config.toml
d_model = 320
experts_per_token = 2
activation = "swiglu"
lr_router = 0.000839
n_head = 10
norm_eps = 1e-06
rope_fraction = 1.0
qk_norm = false
tie_embeddings = false
init = "uniform"
init_std_o = 0.0
init_std_down = 0.0
beta1 = 0.93
schedule = "wsd"
Below are experts of layer 3 (counted from 0) of a mixture-of-experts language model. Rows are named router (the router's row for the expert), gate (a neuron's input weights, with its number), up (a neuron's input weights, with its number), down (a neuron's output weights, with its number) and show model dimensions 160-239. Each number is 500 + 25 x the weight over its row's rms, rounded and kept within 0 to 999. Numbers have three digits each.
After each expert's rows: "gets" lists some tokens that make up at least twice as much of what it gets as of all text; "comes before" lists some tokens at least twice as common just after its tokens as in all text. This comes from a sample of Wikipedia text that the model never trained on. Tokens count by the router's weight.

# expert 28
router:468530477534518503534509509498509542477456469473526513480521486461520538514517509503520490532517525554488466502470527512500466495500516494499500457462492495482489457509550485495493489506470514548487536516516460531548530518539520526505498486
gate0:520497493511546509506522492555500517506437500512503538539489515515501549467483505514511527513506485521504459475473503466508498507501487496463510519478486544452505525530510515528460530527528492565547507507486491491474477506513522476454522517
up0:531518470497514502543478514529449466501511441490492513501531472480495519503494523548488514498445443473476535476502495483544541471507531455477496495464524506467502513480511543497497495461512521517499503499542446466523510495472463497493511506
down0:543526523470512501483521506472492478523475530473465514481533508460505497525526505532486497511519511481584436499487518525516500548480514480510498495503456464441505501490490486510500478511487517522504493506515471528505501491494549494481560494
gate1:538521507481504497518501518463552472561485514500505536494515456512462527500456535514500471489523486508502467501527526478500495507512481508507520519416515500516548469478524506515510484491503466476489531504502485500533554504506518543497477479
up1:488505475498475452516477525505501513517516473453501501496438548511503539485470466499514481504468536479485493530502483435545517534494487502478502489482500512530526510540497494482459487468473490480482526472484542472482516498469472511458492494
down1:505525495449520508484573490496516466471482484524520523473529468493483492528486514519532496510530482507475483467494494514476477461492475476507477515514559524474494541469474487522525542521502500492501476521511467529549525529514548479491477501
gate2:534504473485508519498514460489462510530481515503495474498496487524492523493513526491525440504462542498454510502501549504516493576490527483534500456468506455484496517459516493533526514539522478508515513506488518520564471501524504544487490467
up2:497470530484519567490530489499499495508493499542532518488503554479513511493537486478472470520456521459519478537494504481503496493553503483503456492536513462495505524513467468534501469516493496503535497509481534505495504473487553477485511514
down2:515502516489560577462528491525462510482469532492490491487524487512488491483492458515544467549477494519496500476510546461512486507521492507489495541518564503537510482495458494487520467472504497506484504536511455512524507458489480501517471479
gets: "a ", "e ", "y ", "es ", "an ", "ine "
comes before: "| ", "(", "and ", "of ", "in ", "was "

# expert 31
router:464520521510488520479556517475528539540502516472474526495475471544484484477525493484500526429542481535456514467533507519477505460522532469448545495531489517509529464462473497507509480514531503527524485495491546461533514475473497502492476510
gate0:510493533502496497495506502484516515453509463531479540493468523489509466529457482525470535510488545530478493453481504494450498455502459509503529485506489502503456510466511512538514530449483495500474473438476497511495513507490459503526512487
up0:516502498529460488494508518487530513541462536492497531505509506523471514508497537522496522539452520534522499533516466492480516507509475451501549499496505519549506472417520505514487514484444502553508483495528468515511499506484518518473505579
down0:501488510524460520511489509487498428522487493520531481514522532494516477481464527530505484521439534537500487481534512487528531485562504521504501501512487481581541471482489520511501532485452499526498485489496525520503513545477499482473532501
gate1:520490501546480459520513541537514535500536513537507508547518509464499510515527448589487455462502501529517483555509463470454453496500496468478495501535469499469445511550516494525540480531521498481517487523481539527516505505506469473549485493
up1:516569513507476464469487517463552515506501473484544542489522486458515518527534552523521527496487482482466503529496531518509512530498483491500460492479537505546464513491542456522542511499493500517517495491450480473508477500463509498479527502
down1:487481449494506519472503491484479509518509505479504509456481495502454497524486497520547470500512481441496520488479493524480499449485482468500509460491475453531515509519500511509511499441518497506484506477488520522460481532501512498539496469
gate2:532574511484496477507512507516471513502512525497504492502473452452507525529496505468447536482523501455513534488512532532501519474477463504494490496532531461504493501495485498479480468529491476521514502484477498450475521532472465478481493493
up2:535475506526489459484467471518533423495508492502525505539478513528522504487508464538513506505544497563528512482512524506509519511480542497448499510470489507498523504541515503492491469514499520494472544438474483518535471472482534448498503524
down2:464506509480501517496511503536515527446516479474462513503493472505479470515538508520487472472499510481497518515485511541434505506483463509540485528513496488499539515515528479483524507497524557498481514500510493461517534495495449532520490485
gets: "er", "am", "i", "ers", "t", "ter"
comes before: ", ", ". ", "o ", "; ", "'", ") "

# expert 13
router:474517514474515505476490493521473510544503509476478517505504500499563504502493495476505452530480527461504469490528514483525520506517455458491472540503478502538548470514524518497526503518494462488490558532547462504514528481460556500534476487
gate0:474515509490480509428466465520492477530487547506526469485508504505501490528507460516550533534500506488486484536449475474508485544519505465464528523474523497492531514458494493491465522483484515499506480532492474513508527469485509511494497526
up0:535506495516489516509490503509467497519464468536434523498470476474513514524512495491488507470527429514520524527462492552527488474550480484487502508504538522512510472487537477514509480488487565503508469528514512512483479521491514520519506501
down0:462471458495521534510502506488506466477519455477499470466502547508500484448506511469501478505490525505528486509538494464501531486504458484490478504528503453497494513495516484520443490443540466489485507502468494477514548472515491520506515490
gate1:503482520452484494461510483523512508492475486523505465536521540534484446527469493509515503485465479489495495541548460504488486481472468507453486446541513504538520508497477454491519531502457510512468516471472526544490505509504539474514486485
up1:512504490507488515469507478545472484458496504528508476480485496513490473478490520554474457520486504487481516480502481461486478527494467533524517488519527498498530502523497526496512455524456472543497525510467507496480490509521530456507509494
down1:557482525491488458482474448477455506461488492520507521512478533511461541523524515505492507554526508548482531553441527497496540502410475499500509468496566501454564501540487477558502478452483506525507517527473464477505472457496498512466500451
gate2:452490502506520505494511527473509520493471481529485502472537500512483486518474476477530472477493524476500524488504512483479493462525499480517475499490493509528501521507494530490474498487535478510532508492509508522452489473483475520482494485
up2:532524481503512459499470504464495460521478549449504490539525427506564461539502509494535452528529485513514454474526475512546487542448512478501487494450480538472492515520479509495498482498499496509473484510496496507479559507497513516445496515
down2:544518510499501487538489528478497486537514475508500533508479489527501479494504516544496537463549525476524516530497552455495536545465519482446521522498447533498543488463449485500475509514516491466515500483436488517527514476516504516483485522
gets: "on ", "from ", "for ", "ing ", "es ", "ated "
comes before: "the ", "to ", "in ", "a ", "as ", "for "

# expert 20
router:453507459513478524503503509527504493510433471541518477475477494557529538522497463518495483474482494548470518510515465535518488481539504461491494528495479498511491524515483517476483533506516498531489463549510483475451478483525470489492485510
gate0:488498510482501473511506481529526506544462479530500519529524499501476522529487481503549531522470501537528501555508492493536522481481501477522449471507505503466529496472482496505495509477481506525502534514502476484528512523537581483464468540
up0:525511528527546541490532504488488514494479518532475489556482529543492477514480522464479483517486506516485535478495491489494502527489483525523497497492543552485538544504482526518536496485537512485497491477511510460533471486500497499496482487
down0:490508508524488513525487507473502546523508521498518498463518478518491476493499556515503462490510520483498490530499505515455424483528506465475523513531479479488545486510496475456488542515495540478462554487495499520495491522495471485514570524
gate1:494476508563509507482523532454483510498533526494483502528443523505539517533524505486479454486489530487508525515499508496482500502505483530466501524485545503505501513483510516500505497494475468508515440554482484530514476534524519492525512453
up1:524513503525544465489500532524513520493533458500466508547493510522517515503526480524479522534484541473506496546503495482514529492515468502540520495513561514470523508515513514495470478492478528481501495510493507534485457500515465526482467502
down1:451502502571513453519501492525477559529514517514544469488484486493466471468529457532477504479515538538504496512551514522454536504503521523469495510530508474582530481523556500494521521502501511486456496473502505504533501505534546527525490516
gate2:513502510530492519482514528507454478487557457537513470491465469514490542510461490481513550507469523494520492536489500498510526497483470473518491490521507517511475516463485520520501464515518481521478485506536482490525511450505505506503522508
up2:532491473506513480507487529504513535536540484514533478498522484494487513452483519531513493511509491538480517467534482504472560500509532455510483509511487468439529538526475507525500483513507525473490501490474497527484511478470489531463520529
down2:512524455518475497517507533509502538491498521543524438495527531494504551515511485513524486504496499511569475506472503511486463439529486501526491521458527533504486546476475547497476508526475495493498503468485531484475514528517466512510498485
gets: "\n", "(", "a", "0", "ia", "ab"
comes before: "- ", "| ", ", ", "–", ". ", "born "

# expert 24
router:528539502512535524452484498533452513523541462526466519546482501495512476477519481484517512433471474462483488521565530517472468474508465473489464481507529484492478504466515535462487490520496506531498487490516486451526527482520543500515515550
gate0:462512514487512518481524486527469489533499477473498471475496533497509507474499476495502474489495473503515492465512508502503454563545498515493485472522502495505536486485506530488507469457520482492526516505505513460496510479482483489519510509
up0:513546509468494455479486519539514494479505499481429522543517502479507489518511479459523473559485526544509505505532501472500502480510422458490447479494481471471498490439503499522475500487478486517523474483483484509522509529443485495518478509
down0:517470478554501448522535472500495499509425487492535529573500521532468577544529449535482513518494556489470474484520509509518522475499519481543481483464476533481515495503498478475529497490504585520494501467472525502472490522513466483473528528
gate1:503490504495449518511488480509513513507494526533499515476491509465546539516474525463491528517481498480448514498470470491526467511521489511521522538503465465531515471453475477512494512505476501489517481510537518484538467515529497523467494479
up1:510522525503503486477503488508526476491510522488491476501504463480505508483505494514464498491504519528500492529516500507514487521476464473488513513495509489516520533515506506500537513476507451464505469491485542535512508469541490522515535504
down1:466490500508527513495482498511498504516478531486533472517543569496500526489535486509476482558520538503522485528509556480518460460494539529565489526504467482538450498475540508517439473482549526506507483471476463527495475489551511499496524501
gate2:506458529517499534539501506532520503476509566496496464548501500492526518504519464498544534476440477491488478493484491534517521521495470504493523485512524486537468470512450540525499459537508475474519492478479494484487489477511498540512491538
up2:511508475454476550525526476511502486496505528499514471536484508518437507518488520496481480460504465538493502471536489505505476519520523472516522474496542527465514527480499487493491492468498516517518515512483510514517520513495520475541525480
down2:550529491538493514479524498560485468493524509473496503535526519498482499503521499525456460570526473484482536495519470490479451497536436525524458508437515519509470495464481486467453500492493477478531476503421492498467457498483480483505507534
gets: "of ", ". ", ") ", "\"", "\" ", ")"
comes before: "the ", "The ", "He ", "It ", "In ", "This "

# expert 16
router:498484521499455509490484492478463499488486512519480489528481490505513517510546483511513509499506483531501534488502520538523545504522539450496547495550496502465507474462487477520507476467518505513519471528494502530539548478503455493465547556
gate0:510519483454517469457509491519533496501493491503511512503520508467499479508485479472502464474477474517481503485483477537471482494529510496511542480500509493501501503465524526546496477498483503485499510496458477505458527509477508499510459503
up0:543502452549466462540521489507473489517462523513484462441543525504467498507466491523513506495508493466463506487476464553568508480496526481494548519488452516496504488524540534514494489511494490508534543519485505520488492524481524482477493481
down0:488524508542508515497520513504513444444510531515500513514498495478490514465489600506509496513507531517501456518491523473541487531511499501484487486510501471497565503473501522489517517511494529548495535511467493519496548496459485528512542530
gate1:459555519518518477528487548469498533484488503529483511506520488517492500534515486516495494495518503471495479506512525552471520477457472565511566488484477519504498513482472471486477507497491526491519493519519488482507497512474547500481474480
up1:513510512493477465550485520521516474508521569509497520483481476525530516477498513508556539516516496505475502508530541488511535546543509568464496455515546453516471504469492462504506495468502508505439514517454501516498494509535489490504490479
down1:498518475495469471536459517525538501515550492485483469494512528505495480514465483446500475527475473541506515497493537527505532496503523531471490462496512487456527470546494505533553464474487461497483473462507529498502482499505448493479505504
gate2:492501495479530545519463498477511480499527494540549517527528476497503479502537508530502512509509447459504529529493516521472495514478558514506530532497482465489558468495467467465518476498495489456477534457462521538527519443525540548488511524
up2:484455486493474490504509524503507453492498494487536489490457549511522499493484513537523518489469483457531494473478533521495551500512492495544518485488476498483469505483481488489507486498494522521458476494516484514477550509504551506516458477
down2:482527498513477513534534483536508497513492532532505488488513522498465528498481505471498501482522503546505496507500454503499518483509481526474547508548516503504464458496505498459476515520555524497524499482523496484506531471508533483514479470
gets: "201", "c", "200", "202", "199", "–"
comes before: "0", "9", "4", "5", "1", "6"

# expert 2
router:543499455531524500532519484510527497513522487516538481485496484461510518550473519472548465521491460544514547482509504482467489513465494445483509499475494537475541510495505428473525485501480481502455525548468473515476492506549491524457514509
gate0:518520523477459510459502491515482520436492488482499487474498450484509508526478469513462517517465501483513512462512496512498497507512512525499516480501529518435475511493490461516535548530502468538496503558522479488524459491522466489580465491
up0:458519511499504507506468496517506513492486496501535562430527519500546483493488537495491488507494476445493536521484498538517507523527492531510494483520545479493531484493496480521471502490480492475501494470467474512495535505567431513456464516
down0:510521519471505527512490522502495511482525498466493491501510471505495495482502494514448503498514529538519485498543488520547466493527464505480553519518515512501458534531534522538488499561528498528453541494501485543501459487519511466496485518
gate1:494500481492485514507489483467483531541514523489508508545477531552498486551501524449476497510472500506480510458514502540553499495532532521493508555466533506527471503495498479512526475508467499493488504501519473501475534536525474518513531506
up1:561523489488509496531515522539479534487481492489526522483487517466502496502484542478505469491473520437520530485508524484527468505544469513465479517529502515488488522486475519493497497497558523520498562486481518481500496478530493548536475502
down1:508519525443531515492462537510511494490499491495512502458489511524535484517523507504515460521507502496504474456529502484487467546532517488456541524506542482551529510529497434489485465484529499480513478503532490472476492493549504504505536548
gate2:517501505498475547519486538473525477510483468503531478494484450508547516502485494506489498479479519502527488484516482530491543501529493510479517490492471482532508506472493526513523486546520437549480477514537486511537503507521542502495533485
up2:497536499480497489532500496508523496506503492477457515507528465441535489530465508503500496514488497485524516487550557524503532491495500537529473467481477445501500510475468525495508501471451465473449523486493449478506499489471532505525501464
down2:519498489535504463547518483485474502496536535491518515522498548486459545460459484490487491537496540502502491476502473528497511484433504489489503465517582502519534517501550492474457482510458518500488473508475465498496517549519514462491498522
gets: "'", "k", "a", "an", "n", "us"
comes before: "s ", ", ", "\n", ". ", "'", "i "

# expert 9
router:512476529515530488474424516480491537503510489452522476509523470495548497479509479454502465467481480500493481504465501524504505466480495553526506478469463529501498521500517523470502467489520528525549498490520500474520485500466493516501456441
gate0:479496507503519490459560514485491507531490469511495465484475499505485505480485539537490514489536451502461509491468466515472523570489490503488474453487537497510465520509527473492515500464524518498470484530467492534489492539505463457479484559
up0:483461497514541474480551480470515510505501486498513522464512477513514513462528519527542470568516489503470482495528505502491544542453495536523480504503508491514519516504519476500523495517490525492512478542484505519490511519504489461486507528
down0:497480540495472532510494474495495503476511537542478481484526498493482434496494507497527518516506537460500451464548465513467543510531474483460500531531455493513477493525479509504514500469520509475497486530474488501484478523580503505523524503
gate1:510579515511538527543521521526481518472566517508540485534500563511536522506487497503498530501461498478501496519512547525459520521487524509510507457470494519482493525506531489454492481498483548522522498457472513517522508495515480508489517454
up1:543504501461476516540482501509472494511549512505527485487547542500497569519503532471512505475484497516452499513509515509508519503462531442500513462529436499542476496479464527537513511554535528513514478495467514477505516529536513479522530502
down1:521494526483461533532494485480492465481517538497519522521486503529510557517501541523479514467473524527530498471557520550538519535516508510476495506507526525478523483463530479523487537495501567486517516479483537489504492542484495492499469492
gate2:458507454509513505516470498490516511512493570442490521521468548492524526490528478521464528488548517437507518511496470476506500488469523489529491518524507513476489538562468454487462514466495517503501503527515520510523550520493476514516533487
up2:492484510495509492499499514507530501501459507458441486505488500533476497482514529472497497502526527524485531460499508509501501515480551492493510555491534524450517450525478514479484478495505466498508507494495533494517474510467491482463478530
down2:515491515523464478504510486481465527519507504542526491483514502481520487514470576514448509495566507493542461526495516508484513514504450493508511496494481463472471546495541474511482550493509532542487487457519514486503525527523490458478542490
gets: "en ", "o ", "a ", "i ", "t ", "e "
comes before: "| ", "(", "and ", "B", "H", "L"

# expert 22
router:494483534515551505495450502474508481453504508467551505499506493471496531466466526489532470534488485487486440561522543480499493506508477500483499501510502547556470523562531494524490534461480507506556531509477450489497493508476523508487486516
gate0:474501469502509512496510522493492456491523461508489522503504520486483506536469540447486530470525505470481505497496495508508495525504504464508474514448508503493548514522499490478505527493535480522527524452520456482527498486491495489492492503
up0:483460524495410504459462503500528439483529512477498506493520480499481468461519499509478502471480505462495487446481529519486489502498531498476505468473527495516453467499468490478499509492473484498523496451487477511483512502522520522490529485
down0:494530450534555514481503497494521509507513472444542517497472527481510474504473515535510489442507525487517511522523476513509478466504504468512498458522467499516549492517507485507503483498533503478547485499517517509490514529472515502470524510
gate1:483507508498465484537501500517511525519486509506490483463427507478458480524488469514476564474482495533453462445485493529519519525478525511506465511477503550466486437463501503484467516481487489506496475532457458485481464511470515514453511484
up1:481476507514546526550496513493498544494528497489560520503513512509483475508536512472465500505497464455499475473484520512447500474517481535542481488495491452546483496481527519521513536509468518505495487498469468466524534488501517490530543498
down1:490468525511477503481518552479511531523487503490512479516537506523537485501520538492508462530543492516518471539507527486515484473527500527494515505481475489471466457524460488547472506500492463444471459517476491508519490497537510510518485479
gate2:533484467477503496575496487487528527461514470515513494503516500548458481443511522518471483523531476530514509459479478471498527520475454504519489504551500570484488524498505505478477513493495498554494502463457493501483513564531533485472519522
up2:477497466474477496509460526468472481561518491512468485521549516506513530490466451451516497492510512549506473501458472492485496495469506491506511468496488474491494483484499446504515492470528540438496517503485509500491529495516493504509485537
down2:515508494517488515466515491535525500567493510524529499500468530495531490532499492491505479554458511511531476475481509501474467489484489454491483495496486460536513498507510465514477485498450501500504485509496488425521431469532455491428502512
gets: "at ", "as ", "ation ", "tion ", "University ", "ial "
comes before: "of ", "in ", "and ", "was ", "to ", "for "

# expert 1
router:470517511490502468548502482527498485530510507488486508475504491483495463517413498539504486478526509515519513488539545513522508530543494466485494538551516513435481490487513518467496523470528505500518511471522527474472499491556501456517530519
gate0:494510529511528496505503516538485536462448516507490501513483527562490462498490495479516465503514526427531542505512495528537469463514506493492484447467481525488507522520484504511455453472506527503484446506499493489498540533454526467534537512
up0:506527487517458508473501496531478464532504487535533473476429505497500527541509499472495521526507486503504511514544467501505476472504537485492579507489509523451520495547484489496497474469505514491514507487503527493507500533451530505489493538
down0:514536540523469504496468471492520525512536509448487483433479477545478483539491566495510496533513488497498461526508479483486481521493539526477493517507489510509525473518553526491482488508488478481522522506502485517499473442502512532504511491
gate1:516524482503503530508502454539481482472483496483503488477509492539551519525511539477440488498465491490533490528526509493492563501546474514501473508501487480443438507508491491520502516511489489489457511509496499489477551503536483515491498510
up1:553510497494506487468477527503508502507533506479504510489518479549526485481507427545526474528515529494480505496501465474522504462527506525533491508521526523497515528507465469489502502494479524516518498505493505511483485479504483506507532499
down1:522495517524521512513492482558483485500449487513502481532497493493488497511532547521505528496518529509495516480496505489484534493532511501488508503504521521488506493501495490492472477533498534498531460470514440494533462507501459457480511466
gate2:504466480505483511503495501480514518502495530443470494490523496505489508490492469542572444516495498508518508469488459562458502530468471510536498456536515497445501487544485503512495499535491504496485528513490478503510555494504420507462505470
up2:480482476497484514537543527461548478532510507516493489467531462472493477494504498497498471487486472479452481466492477510525525509449511500552530474519524504503503500493490522493513504553488519522507478511475470483500515499516471520501447491
down2:537486523519465512510540495480456485479502502507499521485530538469526456460491483497452507480490470470503523484518445495495519533452464481483492469506501507536460516506514519475500458532483501506484459508478521504518439494455528497496459486
gets: "- ", "in", "1", "2", "3", "6"
comes before: ".", ",", "–", ":", "th ", ", "

# expert 29
router:513453536498490514453493474540540480517477504531514465470494518470497473530495530487447530528509495469480541476535474537464514516489532471497476542533451513539482469461505514511480475487522506523453451516508485524554504534486500527540484485
gate0:516485498510489506514444545547505510537534499480502503518520502471512449525560475518511503475517525504493502471467534432510469531507530504468468510506510555510494466514506465489469479490532499492531503539464511496510527524469474508495526514
up0:432525519431546550507516475499500549493508479466511492476502540510486539534456478516535461498451506524504483503514485496491486472536522527502503493494527493483455545478531521495514520517537488503466541463513499503498471492486492475506481486
down0:518478497450460501495512546510519527470511509544510543528514493470537510500512524496530488522508571540471513487491483564485532519527527533493534534494497500523502499456484490516473522506524514500499490447488505510484495510523486472512519432
gate1:434512504479482511486515521487441521523469491549502481504537462479485499475487517492478539511480523496485483520506448488494487498446510463505522490514508525525497484469553499519527477525491480501479528553510511495425499483509501508522498507
up1:435503506497492526527538477483483471505491507506466468503493486488521519522478520456500461514532482511516466513448512544558508504545499508532502520487504478514541494511467485501525440548521512529535501528533483487467512526486519549480514500
down1:491501513518482524529491527466495500511495471506477473515492528477542537491486463500491543517489534474470499540493504484448517493497476499477457495499508445514480497501504535504476522515436515522469452502514492489554501480535500509471499485
gate2:462497531481505485515507524509497560467576501507505507511505480486514498473474484495440490478485491479517533513482518501491525523490511447542561504519522542475510508491515504557472468518479482503493497442487544531496458493514516490521531542
up2:465522477496529528520513506503485479519451502480521508494468445506482503518525490524504474506430483559485482502526522492546514527499500504517497517506490498508519432499506517469530487517499460469500511504510492494484455509498538526544536485
down2:474493486448484465507471550472485526538504450521519521492495528519490447518476445488491543558465496507531503485511505531524500492503489519509489520501510483537506502528484481466472464465486510508486499508499514513468495483515492511460489495
gets: "| ", ".", "; ", "ing ", ")", "ed "
comes before: "\n\n", " ", "0 ", "\n", "1", "1 "

# expert 27
router:521461471491476520459516495473518522486449498515539518508477544492458489505487490472471505531504494484494487491525500472504519466506499458537488531528496501472508508519512517493501553491508503532521469478468522515488538504414501495515468532
gate0:522527532478486524505485525554523470504507564481500519482509522482459503497470443484467572516530492511533517491515482493495477502469546557521494502526498498492553442496533487476465549511516456490479473505504528507524482513490501505504454501
up0:445479457517513516495497440477525530556514512473511489473495520518499542527496466530522486499511505524502508491491498483531500475495506442513491512477486488508485497546538499462541502440501518497510485522464520492532549499456485578494486547
down0:517489485495480463485489487487520461509469510474447494497461532535489474478541510447489497450471464492496496486529481467498515524523512519521528487498514463508498501523541484535504514509544519551459555500538514517454513514508508481476521496
gate1:566484525502538489468509479520471514509507536519495491502516465489482493522461494506520504517509494470497490499528543514542461528537505515539486523485504496504525505511478498512487498495515493480473494501498506485511540510487529492450499509
up1:474444531483539521531523507513530509448511509490515512490480497495488441497491507505512490467512517508539510511496506529509469514489471498500517447516489499491539476473498486488477513483497522491495516495527459489484485498484515487501467537
down1:478517465523520481463495468484449465487556508499466466540484490503516491482473498480496451490488493539450514524520464456481506528481493510500446517518529481487475510512512480550459483505502495526513490504520530528536466479511473487492527509
gate2:497494517512522492511508520498498478519481477495521537543483516499482473515471499508496470457465517470510499487527551541530486525479537495474500511482528492507520495504547521506503478499520524496478499530490503443457542487518544506517511490
up2:537491485582487515509520536483438467492536510494537524480518493483521541498499495458506474526490510484477497516505483535482535504455482498463507523520538494504480464493527505522477522508471482501561495515499525514563504456513496503502499556
down2:527490473494475516509466497507526505474543521483494459494465502509477502488463460531513499513472473485490483506469526484486463509484516465459494483457438472469517480552550552471515488533481520487549456502488492522487500528421515523538512473
gets: "\n", "- ", "\n\n", ". ", " ", "% "
comes before: "- ", "| ", "(", "= ", "|", "• "

# expert 4
router:548510519483538457490462507484471495545504505519491481546499497474529498509526513481442499481502536491510503532519482527552537554529479499521479517498501500495527498508451509487534510515503501483520541504503471470498503518516512551527547483
gate0:479508540478506480487534517501489490553527521510520529498488503521531518488473516521511550498496515513526500491496482493540511544496477444507483505474474489498443562485536484537515528488483473467506503480524515447496519532531507527508488482
up0:487509517489483501478526510535494499533526526529507521484464478501511525545502537531486523551446497495513490508497488511511511505510496440500506480510484507502488493479521482481498498498485467516491500457544505478508501509498520524543516455
down0:479519515464472476503548450510480499523492495486524540559461507521477512525465518502475520491517506520536481522488497485487527536484542431550497512502478485491504489498497526524487537502504472488474484517486490467483497512504479535469543507
gate1:513514535502517461469473488489492467489433523531499561505488483514473466481487497485512514495500529517496494517491483536486460500511515477499515508489494506498510509503486515489494474529531489502482531494495489553538467478518520557464512483
up1:526483474479526508547457425494503527520545513473501519498498483440513501511556508513489527486528491538503449461495509542537502512515482510518500537469550550479526590515482495470491507536519519470460486561501474479484519476503506477493538490
down1:467516529482462497464526514513490512519516544467496495514494517486481488495500453520508497538485553513486487456502520528486494492498490548510526475505474498506470451496500516547516565499551549503558459504524508438475508523518490491518536502
gate2:480538475477529482496514535476531512515470495474505546492518482499527467473468452498519526523540515474511492512476486551495480544510470516525535512544502549501508493500434493474520482517503513465490477490514436494507541512487495524510480547
up2:514513475498473500478477531492505501549511516483517446478546487484525491530527484507491497496494503474515461484486506504559531525485496491529545496523490511425509519471549474513552519497487519502512482479503487481506483503486512505463535508
down2:485500536549469472505496510498467527479491457515537489530464498543470475456501472476484505446490524538518498507500531467444519518537514505431506523502487480525517488539480504537461503497515520531467521499541518520487525486549488498505463543
gets: ", ", "ed ", "that ", "which ", "ted ", "but "
comes before: "the ", "and ", "he ", "by ", "in ", "to "

# expert 6
router:522522498501526475537519500492508467482490518500475531466508443520505494502503509508501523481479499498529478483524486493497533552504509523501496446531497481519501471487492477476471490470494520517504467539468511466515512454511509474461526545
gate0:535504509500543496488478518525483536500474525532527510507464512509465533505494524512489525476491480519525512518504534483506502496492473504516546519534464472510482513499542495517503443505476514512512525545486536522503487491518526502504492483
up0:505501512537528505505511519516513486494475481509512489547488515530518514504466478484502521469491552526533463519493492519499486488470532484516503502497430534486532476491542487506541538472524522510531472445507461484495479501538537489509512454
down0:468517486518494479476516460516495477483491488479501497475517513469494488491494544523530548501473460533442461517504516518500463501513483491483453541507520556486534488536487468472483534499526468489500501480504488529498497470485503486470447520
gate1:514482497462506507496521489497526480512485491517514499515500432498447473473547491507486486485541498496489494487514505497510501503474482491555487512535474527540473540466479507505504484500494475470536520501518550492508475495544466516504510474
up1:530487489487525484503485474511489535497543508482509489493497486499474547525511497510536519522507499569532519502473469527465515496519484560469496531500486498463497499499477529482506514518541480489443508502464457489486524483472531504543466477
down1:499455536511526484505478490543500551453490511528490476473534479539481540526502543525519499516484524470473528497506512477521497521556549514513499514501477480480502524474504499496534504496515528553483512480525477454488507477484502480561485504
gate2:537497502551492513549536503534521522474480522478535541506462501562494497538506502502481532510494479518495460535508532500507453532521460444469522425520502483478484477482499506505516526474505489519478531544519523462456479493493502482476475549
up2:492429500477539549519443538480486532482521533498468547493499461502517536487553513512489471456542487514455553489491506506505508489466487463472494463463528518475453497517518479501519486487521532525494466548522495492508502455511493506524487463
down2:467493515488513559537501527483528492481537514513490473438503504500524517460470500486505512497499460469467522514538531490539474509529489518506455508512490563510517512480495458523468489469504509478508532457557529505479462513523517525462510457
gets: "\n\n", "\n", "| ", ". ", "===", "p"
comes before: "==", "The ", "In ", "- ", "== ", "==="

# expert 0
router:492521502472517465444546506469472524528504502455530487455461477508502538501473448536485545557504442529483499506467490518509502481487517547505507473470515510530495501502504501465451453479494511537519511493515527532508533513502513488506544490
gate0:440556503474542485521512533462507543508492487480461500481459513485524458510496531507502489494479493514494500474452508477507475489518534529533502486508494539521558505537517564551472538484509527513490485558509514479481475519487504538491531454
up0:519489528493457475506505470465509483482506508525513498530480483488460480508456520474523511456500502486498527506523471481479467543524516481509493513463452480505512540488502508458486508508524516470515527512499515505519505462477484464471492548
down0:520534470477492478515473502495472490480494509502502513512491505542501493513523464541536452475506488482541481498500485513520493446486529507484531471483484554489497511548494484517518466488462553487482529460522484478516502481474553504547545493
gate1:481499515534485485502522514490498471496476459500485483501483487470475533477510448481516506507554537489506507469469529532476471526492510509471477471479481468478487547498458486483463509546500498528469477474522513517511530512522513483478459487
up1:496496543470524513548529507532477478480484533494473471484472471538521469468509503488517512480490462501510500501489533508505508423512510495532461506527542569503474450484557504489467516525494465524533490512471488479464500485483478503510473498
down1:461511546498497480479485522499491476549537498505503477485470463484504494464473505490499457494521558544529472501468504526459536547521520516495495500456464515563473511504525460540449494496540548498547554460533501526531496541472493511495503495
gate2:501462513498498446532477520499519480423496515477493535503510507482542463507512533511446503509491488507494515496525533558546482511540539470492454480465531485518498529488491505501531493534455510480555493525516537509498506479497511473485504506
up2:494543488471529526485472498505513504492487528508479490466505520525483458434526512495502471530484456495506511538465495475512474463506504517504501478460506519504498485490526494510500497514486461538512561514509440488486508502498502510514521523
down2:475485461485488538466505492531500506538445505484479493506491481519531543528468490528474558523501485546448505505479545505472458509505473479497490482510455516534461493518511513528540504561511509504507511485500524538541475490528498507480498499
gets: "s", "en", "ch", "ed", "at", "ing"
comes before: ", ", ". ", "\n", ".", "-", "ing "